config.toml
experts_per_token = 1
hidden_act = "swiglu"
router_score = "softmax"
normalize_top_k = false
balance_bias = false
router_z_loss = 0.0001
vocab_size = 8192
norm_eps = 1e-05
learning_rate = 0.00494
max_seq_len = 512
max_steps = 4360
Below are experts of layer 2 (counted from 0) of a mixture-of-experts language model. Rows are named router (the router's row for the expert), gate (a neuron's input weights, with its number), up (a neuron's input weights, with its number) and show model dimensions 64-127. Each number is 200 + 30 x the weight over its row's rms, rounded and kept within 0 to 999.
Before each expert's rows: "gets" lists some tokens that make up at least twice as much of what it gets as of all text. This comes from a sample of Wikipedia text that the model never trained on. Tokens count by the router's weight.

# expert 5
gets: "1", "2", " and", " of", "'", " in"
router,177,180,196,145,221,209,166,194,201,192,220,172,217,246,176,214,190,180,178,168,243,172,192,208,238,219,225,207,173,250,196,210,236,231,214,243,184,238,226,151,192,248,162,160,155,159,194,241,214,257,226,250,218,196,205,208,209,233,191,182,238,236,194,158
gate0,226,164,214,178,159,204,218,211,167,215,185,256,149,190,136,261,172,203,194,207,181,177,173,229,234,225,247,237,139,202,179,204,208,154,237,185,199,166,211,210,162,160,160,181,210,203,173,212,207,163,198,153,292,217,172,206,237,242,144,209,205,209,185,186
up0,199,201,188,127,214,160,201,169,167,210,171,145,217,203,238,218,191,170,169,170,165,213,246,191,247,225,180,237,230,202,221,183,180,186,238,166,202,202,188,199,131,200,178,177,191,174,213,254,160,219,198,214,220,190,194,206,249,176,224,171,160,208,207,192
gate1,146,182,206,214,215,213,184,132,233,179,179,188,169,246,145,217,165,181,133,199,181,196,194,186,220,213,190,167,226,199,183,228,187,247,191,246,218,197,221,236,223,220,166,183,178,176,196,189,165,247,181,213,191,201,239,239,209,200,198,199,186,221,191,251
up1,166,186,177,149,188,172,155,196,199,198,222,222,226,230,187,167,286,219,214,173,157,217,233,224,202,176,215,204,182,225,222,201,189,155,228,200,244,208,265,220,186,197,169,164,207,157,185,157,185,186,226,173,264,188,183,193,206,194,240,153,163,136,180,202
gate2,143,222,211,212,195,255,238,257,196,245,238,194,247,233,252,163,161,183,239,212,200,165,186,194,160,211,176,176,207,194,198,199,225,233,204,202,131,217,202,232,192,153,164,266,176,199,222,248,231,233,199,208,213,205,232,183,219,236,258,201,195,224,249,217
up2,231,210,268,182,180,170,222,234,189,191,251,213,222,181,153,225,191,217,147,206,215,202,199,237,202,217,193,169,244,207,197,148,174,186,178,142,192,175,195,179,235,262,146,225,217,228,225,217,154,245,117,226,168,180,199,195,216,218,245,182,175,208,194,214
gate3,189,144,214,151,227,133,193,170,197,241,186,239,182,182,212,210,194,195,210,213,179,132,204,220,204,221,186,214,163,234,216,212,209,238,162,233,239,249,188,210,189,203,127,171,229,172,232,239,201,205,238,168,127,233,205,229,204,184,154,216,213,171,233,145
up3,242,130,226,190,234,234,212,172,167,218,191,167,263,169,171,155,200,196,253,173,224,191,196,208,149,164,185,158,192,196,197,273,202,141,160,214,204,221,246,214,184,203,166,201,234,142,217,200,221,206,139,192,125,240,205,209,194,204,141,197,193,170,145,166
gate4,203,223,181,167,179,204,164,227,174,164,218,177,246,202,247,216,233,141,242,147,164,203,229,215,195,215,211,182,192,239,207,170,205,207,254,278,242,226,187,177,176,213,136,174,178,248,202,199,190,203,203,193,216,210,230,217,216,199,195,214,220,234,181,223
up4,187,184,183,241,228,193,169,235,200,181,252,177,217,257,250,188,177,186,213,203,177,181,160,214,182,224,188,170,182,195,185,219,211,214,98,200,220,225,196,214,215,206,232,228,171,134,267,264,161,137,213,146,184,188,168,218,193,155,189,223,193,171,171,201
gate5,211,175,239,214,191,184,170,207,177,163,238,166,193,179,159,195,179,194,219,247,172,222,223,196,231,162,224,151,177,193,189,218,175,184,204,200,128,241,214,207,234,203,193,190,163,163,202,156,195,205,190,230,194,177,190,222,177,197,204,161,216,170,191,169
up5,211,194,254,139,228,242,169,252,186,187,202,146,192,261,194,191,211,215,220,146,243,236,184,145,187,195,218,189,158,200,200,140,230,203,182,187,212,203,217,206,172,132,192,147,183,199,190,159,194,223,195,174,192,190,178,235,258,238,174,180,221,268,211,142
gate6,210,212,257,171,184,190,166,214,218,210,133,177,141,236,232,217,201,154,201,156,208,235,220,200,211,200,199,206,185,257,172,163,200,237,190,237,180,196,199,221,201,200,180,157,208,175,222,186,158,204,213,172,186,184,198,129,195,229,256,168,199,157,265,175
up6,189,179,204,209,218,195,224,187,194,227,130,176,162,270,209,171,222,212,206,215,234,230,242,218,203,221,198,200,167,199,155,196,187,219,202,206,228,152,159,195,191,204,180,200,203,170,189,197,178,195,193,195,220,248,217,182,198,245,195,243,151,194,231,174
gate7,206,221,228,157,228,172,233,208,229,184,248,179,179,225,201,244,172,175,198,146,228,208,180,211,164,204,158,174,216,198,214,202,191,188,206,192,228,199,182,189,173,174,146,160,214,193,281,206,160,184,234,220,264,181,169,204,216,239,213,163,212,161,268,197
up7,186,198,183,224,195,247,184,201,205,185,202,235,215,138,226,208,185,140,245,163,165,218,242,215,215,186,192,158,201,221,242,167,176,182,181,240,176,177,202,202,229,242,222,202,182,207,133,173,173,206,247,122,222,240,228,155,140,208,171,146,181,180,154,222

# expert 2
gets: " ", "4", " of", "3", " In", " to"
router,174,179,195,147,219,205,165,192,203,191,219,173,216,243,176,214,191,182,174,166,245,171,189,209,236,221,226,204,173,249,197,210,232,231,217,245,186,239,226,146,190,248,167,158,156,154,195,240,217,257,225,246,214,197,206,207,207,234,192,183,244,232,195,152
gate5,195,225,171,201,212,179,188,253,176,171,193,221,232,183,245,196,209,176,173,210,216,204,194,181,179,228,236,175,177,135,167,189,194,164,206,197,159,221,205,176,164,186,159,219,182,158,206,175,213,199,217,253,241,194,193,197,197,211,175,213,168,184,198,169
up5,249,217,222,189,174,247,198,227,227,174,212,189,203,191,232,165,258,169,201,190,210,229,239,217,189,190,200,205,197,233,235,196,203,130,198,206,211,267,165,188,283,198,220,199,190,207,186,224,197,272,182,190,217,189,175,228,220,200,176,225,203,179,205,204
gate6,166,176,203,240,174,179,165,221,212,183,192,249,209,194,158,202,159,178,244,201,221,211,187,192,225,204,170,199,181,255,195,185,186,176,213,203,186,131,215,135,206,213,182,219,111,193,171,162,178,145,196,177,234,236,123,163,218,207,211,201,241,169,192,186
up6,246,195,199,257,204,228,203,215,188,208,217,194,207,206,189,176,257,200,162,209,176,179,213,261,203,212,251,200,242,224,198,185,148,165,184,229,168,194,237,221,170,204,221,187,220,196,215,192,138,155,201,191,143,172,220,201,166,244,279,171,222,208,164,211
gate7,178,151,260,201,160,175,166,214,220,221,235,267,172,184,172,218,194,177,251,190,177,202,225,257,185,200,190,183,182,228,218,190,211,178,201,202,174,208,185,195,198,245,219,200,180,241,189,215,220,235,215,171,231,151,183,154,252,194,196,172,211,238,197,242
up7,164,190,205,205,246,225,198,235,248,191,193,228,205,223,233,236,177,183,195,164,213,167,229,226,236,180,232,183,157,180,201,128,189,179,227,168,167,171,213,166,235,149,186,197,187,233,185,156,167,189,223,153,197,175,189,224,171,167,197,171,262,232,207,226
gate8,224,188,159,190,202,236,207,183,205,253,240,209,204,284,241,180,196,233,181,175,205,221,161,203,167,207,226,207,188,217,195,199,204,225,165,205,170,174,212,143,221,212,160,135,219,196,195,245,175,206,243,206,281,165,226,136,182,136,214,238,152,187,177,165
up8,165,203,259,148,210,187,187,268,171,173,234,239,144,193,217,197,185,242,216,172,214,237,171,227,227,197,234,194,201,246,204,229,189,173,177,199,186,238,179,165,261,195,186,215,180,175,156,198,215,159,233,213,234,196,202,208,148,184,188,145,199,140,234,184
gate9,245,196,200,159,187,238,197,164,189,169,172,234,242,150,215,201,230,199,173,213,225,133,201,180,211,169,198,193,196,253,189,224,194,236,150,160,196,247,232,241,176,198,251,216,126,157,234,177,232,180,189,202,162,187,182,240,245,148,172,167,171,238,206,184
up9,208,202,187,223,213,210,236,196,248,239,236,212,255,194,195,130,185,190,209,261,185,167,195,229,174,158,186,215,256,203,207,164,190,190,207,232,163,202,224,228,252,196,222,144,178,185,205,197,194,230,219,214,186,157,248,229,199,182,205,197,188,210,239,169
gate10,214,204,178,155,194,216,204,173,178,202,242,166,184,191,195,192,217,169,184,203,227,205,238,224,197,200,183,209,137,248,198,204,200,226,256,222,212,205,188,136,243,175,196,199,213,164,222,263,224,222,214,234,224,172,218,208,243,242,155,148,171,234,212,206
up10,184,236,199,220,172,184,191,168,175,192,199,225,169,193,221,225,185,191,224,206,213,240,205,177,189,184,216,236,192,240,187,219,238,209,271,220,162,188,187,191,227,168,247,173,156,210,242,202,171,111,209,215,158,209,195,192,190,253,215,205,167,206,174,185
gate11,193,217,161,194,185,168,172,200,184,198,202,179,178,197,216,165,192,215,155,159,161,212,171,230,175,236,241,240,173,264,214,194,234,214,306,153,147,193,180,176,256,230,143,199,220,215,173,232,217,244,231,156,191,169,275,261,202,207,156,220,172,190,173,171
up11,207,179,209,167,204,231,218,182,120,152,199,206,200,170,242,223,191,178,241,206,232,202,152,179,191,253,159,209,226,192,264,213,185,186,179,188,158,164,184,236,171,200,180,174,189,244,190,177,136,245,212,171,215,224,202,238,227,217,204,172,210,175,183,199
gate12,242,174,255,189,240,201,198,217,207,226,196,199,179,199,203,190,182,184,218,213,214,169,144,218,188,203,226,170,173,210,202,216,245,234,192,222,223,184,200,238,227,179,180,165,168,195,234,204,224,176,134,168,183,193,196,181,208,188,242,188,248,278,152,151
up12,159,188,246,168,218,208,210,249,258,238,182,244,201,208,229,228,205,160,232,192,184,223,171,182,205,166,218,220,179,225,253,208,171,172,219,220,212,203,229,164,184,133,203,213,219,203,221,231,195,131,211,192,178,256,225,220,184,160,186,151,187,241,222,120

# expert 6
gets: "2", "|", " a", " (", "3", "th"
router,176,180,196,144,220,207,161,195,205,192,216,173,219,245,174,213,192,183,171,164,242,172,189,208,235,221,225,204,171,248,197,211,233,230,215,245,186,237,228,151,192,246,165,159,152,153,195,239,211,259,227,245,212,196,206,206,209,234,191,182,242,234,194,158
gate0,221,216,262,145,232,179,142,192,170,221,193,208,248,141,188,215,157,185,264,184,236,155,195,204,169,219,189,194,195,174,237,206,216,214,195,174,168,193,222,149,208,247,208,242,220,178,201,188,211,222,219,157,158,236,236,191,190,202,219,235,271,172,204,182
up0,180,186,163,173,253,231,234,154,236,182,146,178,152,202,190,176,195,145,241,223,214,251,242,183,150,226,204,215,268,194,219,149,228,142,162,142,193,269,210,235,194,173,192,198,218,188,208,185,163,149,206,206,206,215,242,214,173,250,175,205,193,216,180,171
gate1,208,267,220,220,152,177,128,236,230,256,194,218,154,188,217,158,156,222,245,209,193,158,219,142,234,170,144,111,160,210,224,192,195,178,138,228,217,238,138,247,259,204,163,206,234,193,190,255,238,207,146,202,229,219,193,206,232,283,196,212,239,222,215,234
up1,190,223,167,202,233,253,236,164,204,204,222,219,230,219,207,263,181,145,227,157,229,259,193,257,206,256,208,238,228,220,183,189,199,252,192,195,198,216,255,147,217,144,238,228,183,179,190,182,224,205,252,202,199,205,184,186,128,133,201,200,170,220,207,220
gate2,185,187,187,218,216,179,182,219,103,225,206,226,188,197,243,182,216,184,185,236,221,194,180,207,217,138,192,179,223,218,180,210,181,183,188,226,190,225,240,246,246,187,187,193,216,208,212,207,179,213,155,219,206,203,252,215,225,222,190,194,205,187,190,152
up2,258,255,202,187,235,245,179,191,236,230,179,220,160,171,178,197,224,209,216,217,191,176,200,198,203,257,202,158,160,198,196,201,181,173,242,211,192,184,184,203,194,236,173,224,175,195,212,146,204,186,138,255,239,159,205,170,203,155,158,175,277,170,217,229
gate3,169,194,211,175,190,228,262,140,190,208,234,194,189,176,215,122,161,233,253,219,237,188,227,158,220,207,199,224,210,235,192,186,165,195,165,232,196,193,151,223,231,127,217,197,174,125,249,180,228,161,200,193,224,166,208,227,188,203,211,186,187,139,182,173
up3,210,211,232,212,229,238,188,260,250,136,192,192,219,191,209,166,207,179,204,158,200,216,229,191,172,251,255,182,246,200,175,220,210,207,183,191,184,186,176,165,195,203,225,227,233,248,234,208,212,172,234,151,194,215,182,195,183,190,180,287,169,224,161,209
gate4,193,231,264,169,163,150,190,210,233,139,221,185,228,216,208,164,216,235,201,232,214,218,248,276,180,215,195,193,160,259,178,199,206,203,233,224,212,187,203,218,209,166,165,206,158,226,248,253,208,209,199,206,207,244,213,214,181,193,185,187,190,191,197,179
up4,196,170,156,196,238,216,179,153,215,211,177,186,156,138,144,170,227,256,200,147,165,218,247,222,174,226,253,159,214,223,214,225,198,220,181,237,213,183,216,147,139,167,220,204,243,211,159,157,165,232,199,223,211,247,166,206,207,236,153,177,219,188,236,192
gate5,168,173,182,186,185,192,219,222,179,259,154,171,145,209,236,205,177,235,176,170,247,172,184,204,238,204,192,164,184,178,169,155,180,177,224,215,187,171,184,224,262,212,217,221,153,196,206,176,221,187,195,241,237,199,152,222,167,206,214,244,205,209,237,229
up5,214,204,200,172,237,205,194,174,201,162,155,175,211,119,196,180,176,248,166,175,206,172,196,173,189,161,230,166,187,248,201,200,186,124,218,219,213,236,227,188,204,200,219,284,148,230,215,211,245,145,251,237,163,181,217,183,251,215,157,139,159,232,230,199
gate6,212,154,257,173,225,203,265,212,207,191,242,201,209,230,232,201,240,249,229,173,214,214,226,199,223,211,180,226,176,204,179,221,207,177,179,188,249,189,202,253,168,192,179,229,227,258,195,138,241,206,207,207,209,186,263,190,194,195,206,253,227,222,219,118
up6,209,178,231,217,199,208,220,210,195,189,178,208,186,181,235,227,175,184,191,179,169,215,129,181,231,186,226,217,231,193,212,197,188,239,243,169,132,208,237,173,135,180,223,201,199,263,177,202,248,206,236,273,123,129,162,194,205,155,187,164,201,208,207,273
gate7,214,147,193,208,191,246,187,193,184,221,262,191,240,180,170,148,181,212,236,250,172,166,201,164,228,155,169,205,159,188,160,195,209,166,153,246,261,186,239,196,240,201,157,173,159,197,193,250,218,130,169,165,181,209,189,268,171,187,188,206,222,152,213,197
up7,258,154,161,145,205,187,264,150,231,201,206,189,198,232,140,216,224,129,196,194,247,237,212,212,182,197,150,219,245,252,244,203,214,205,214,156,218,180,182,183,228,229,189,187,236,200,154,200,225,218,202,158,216,181,153,216,193,148,239,233,195,203,255,158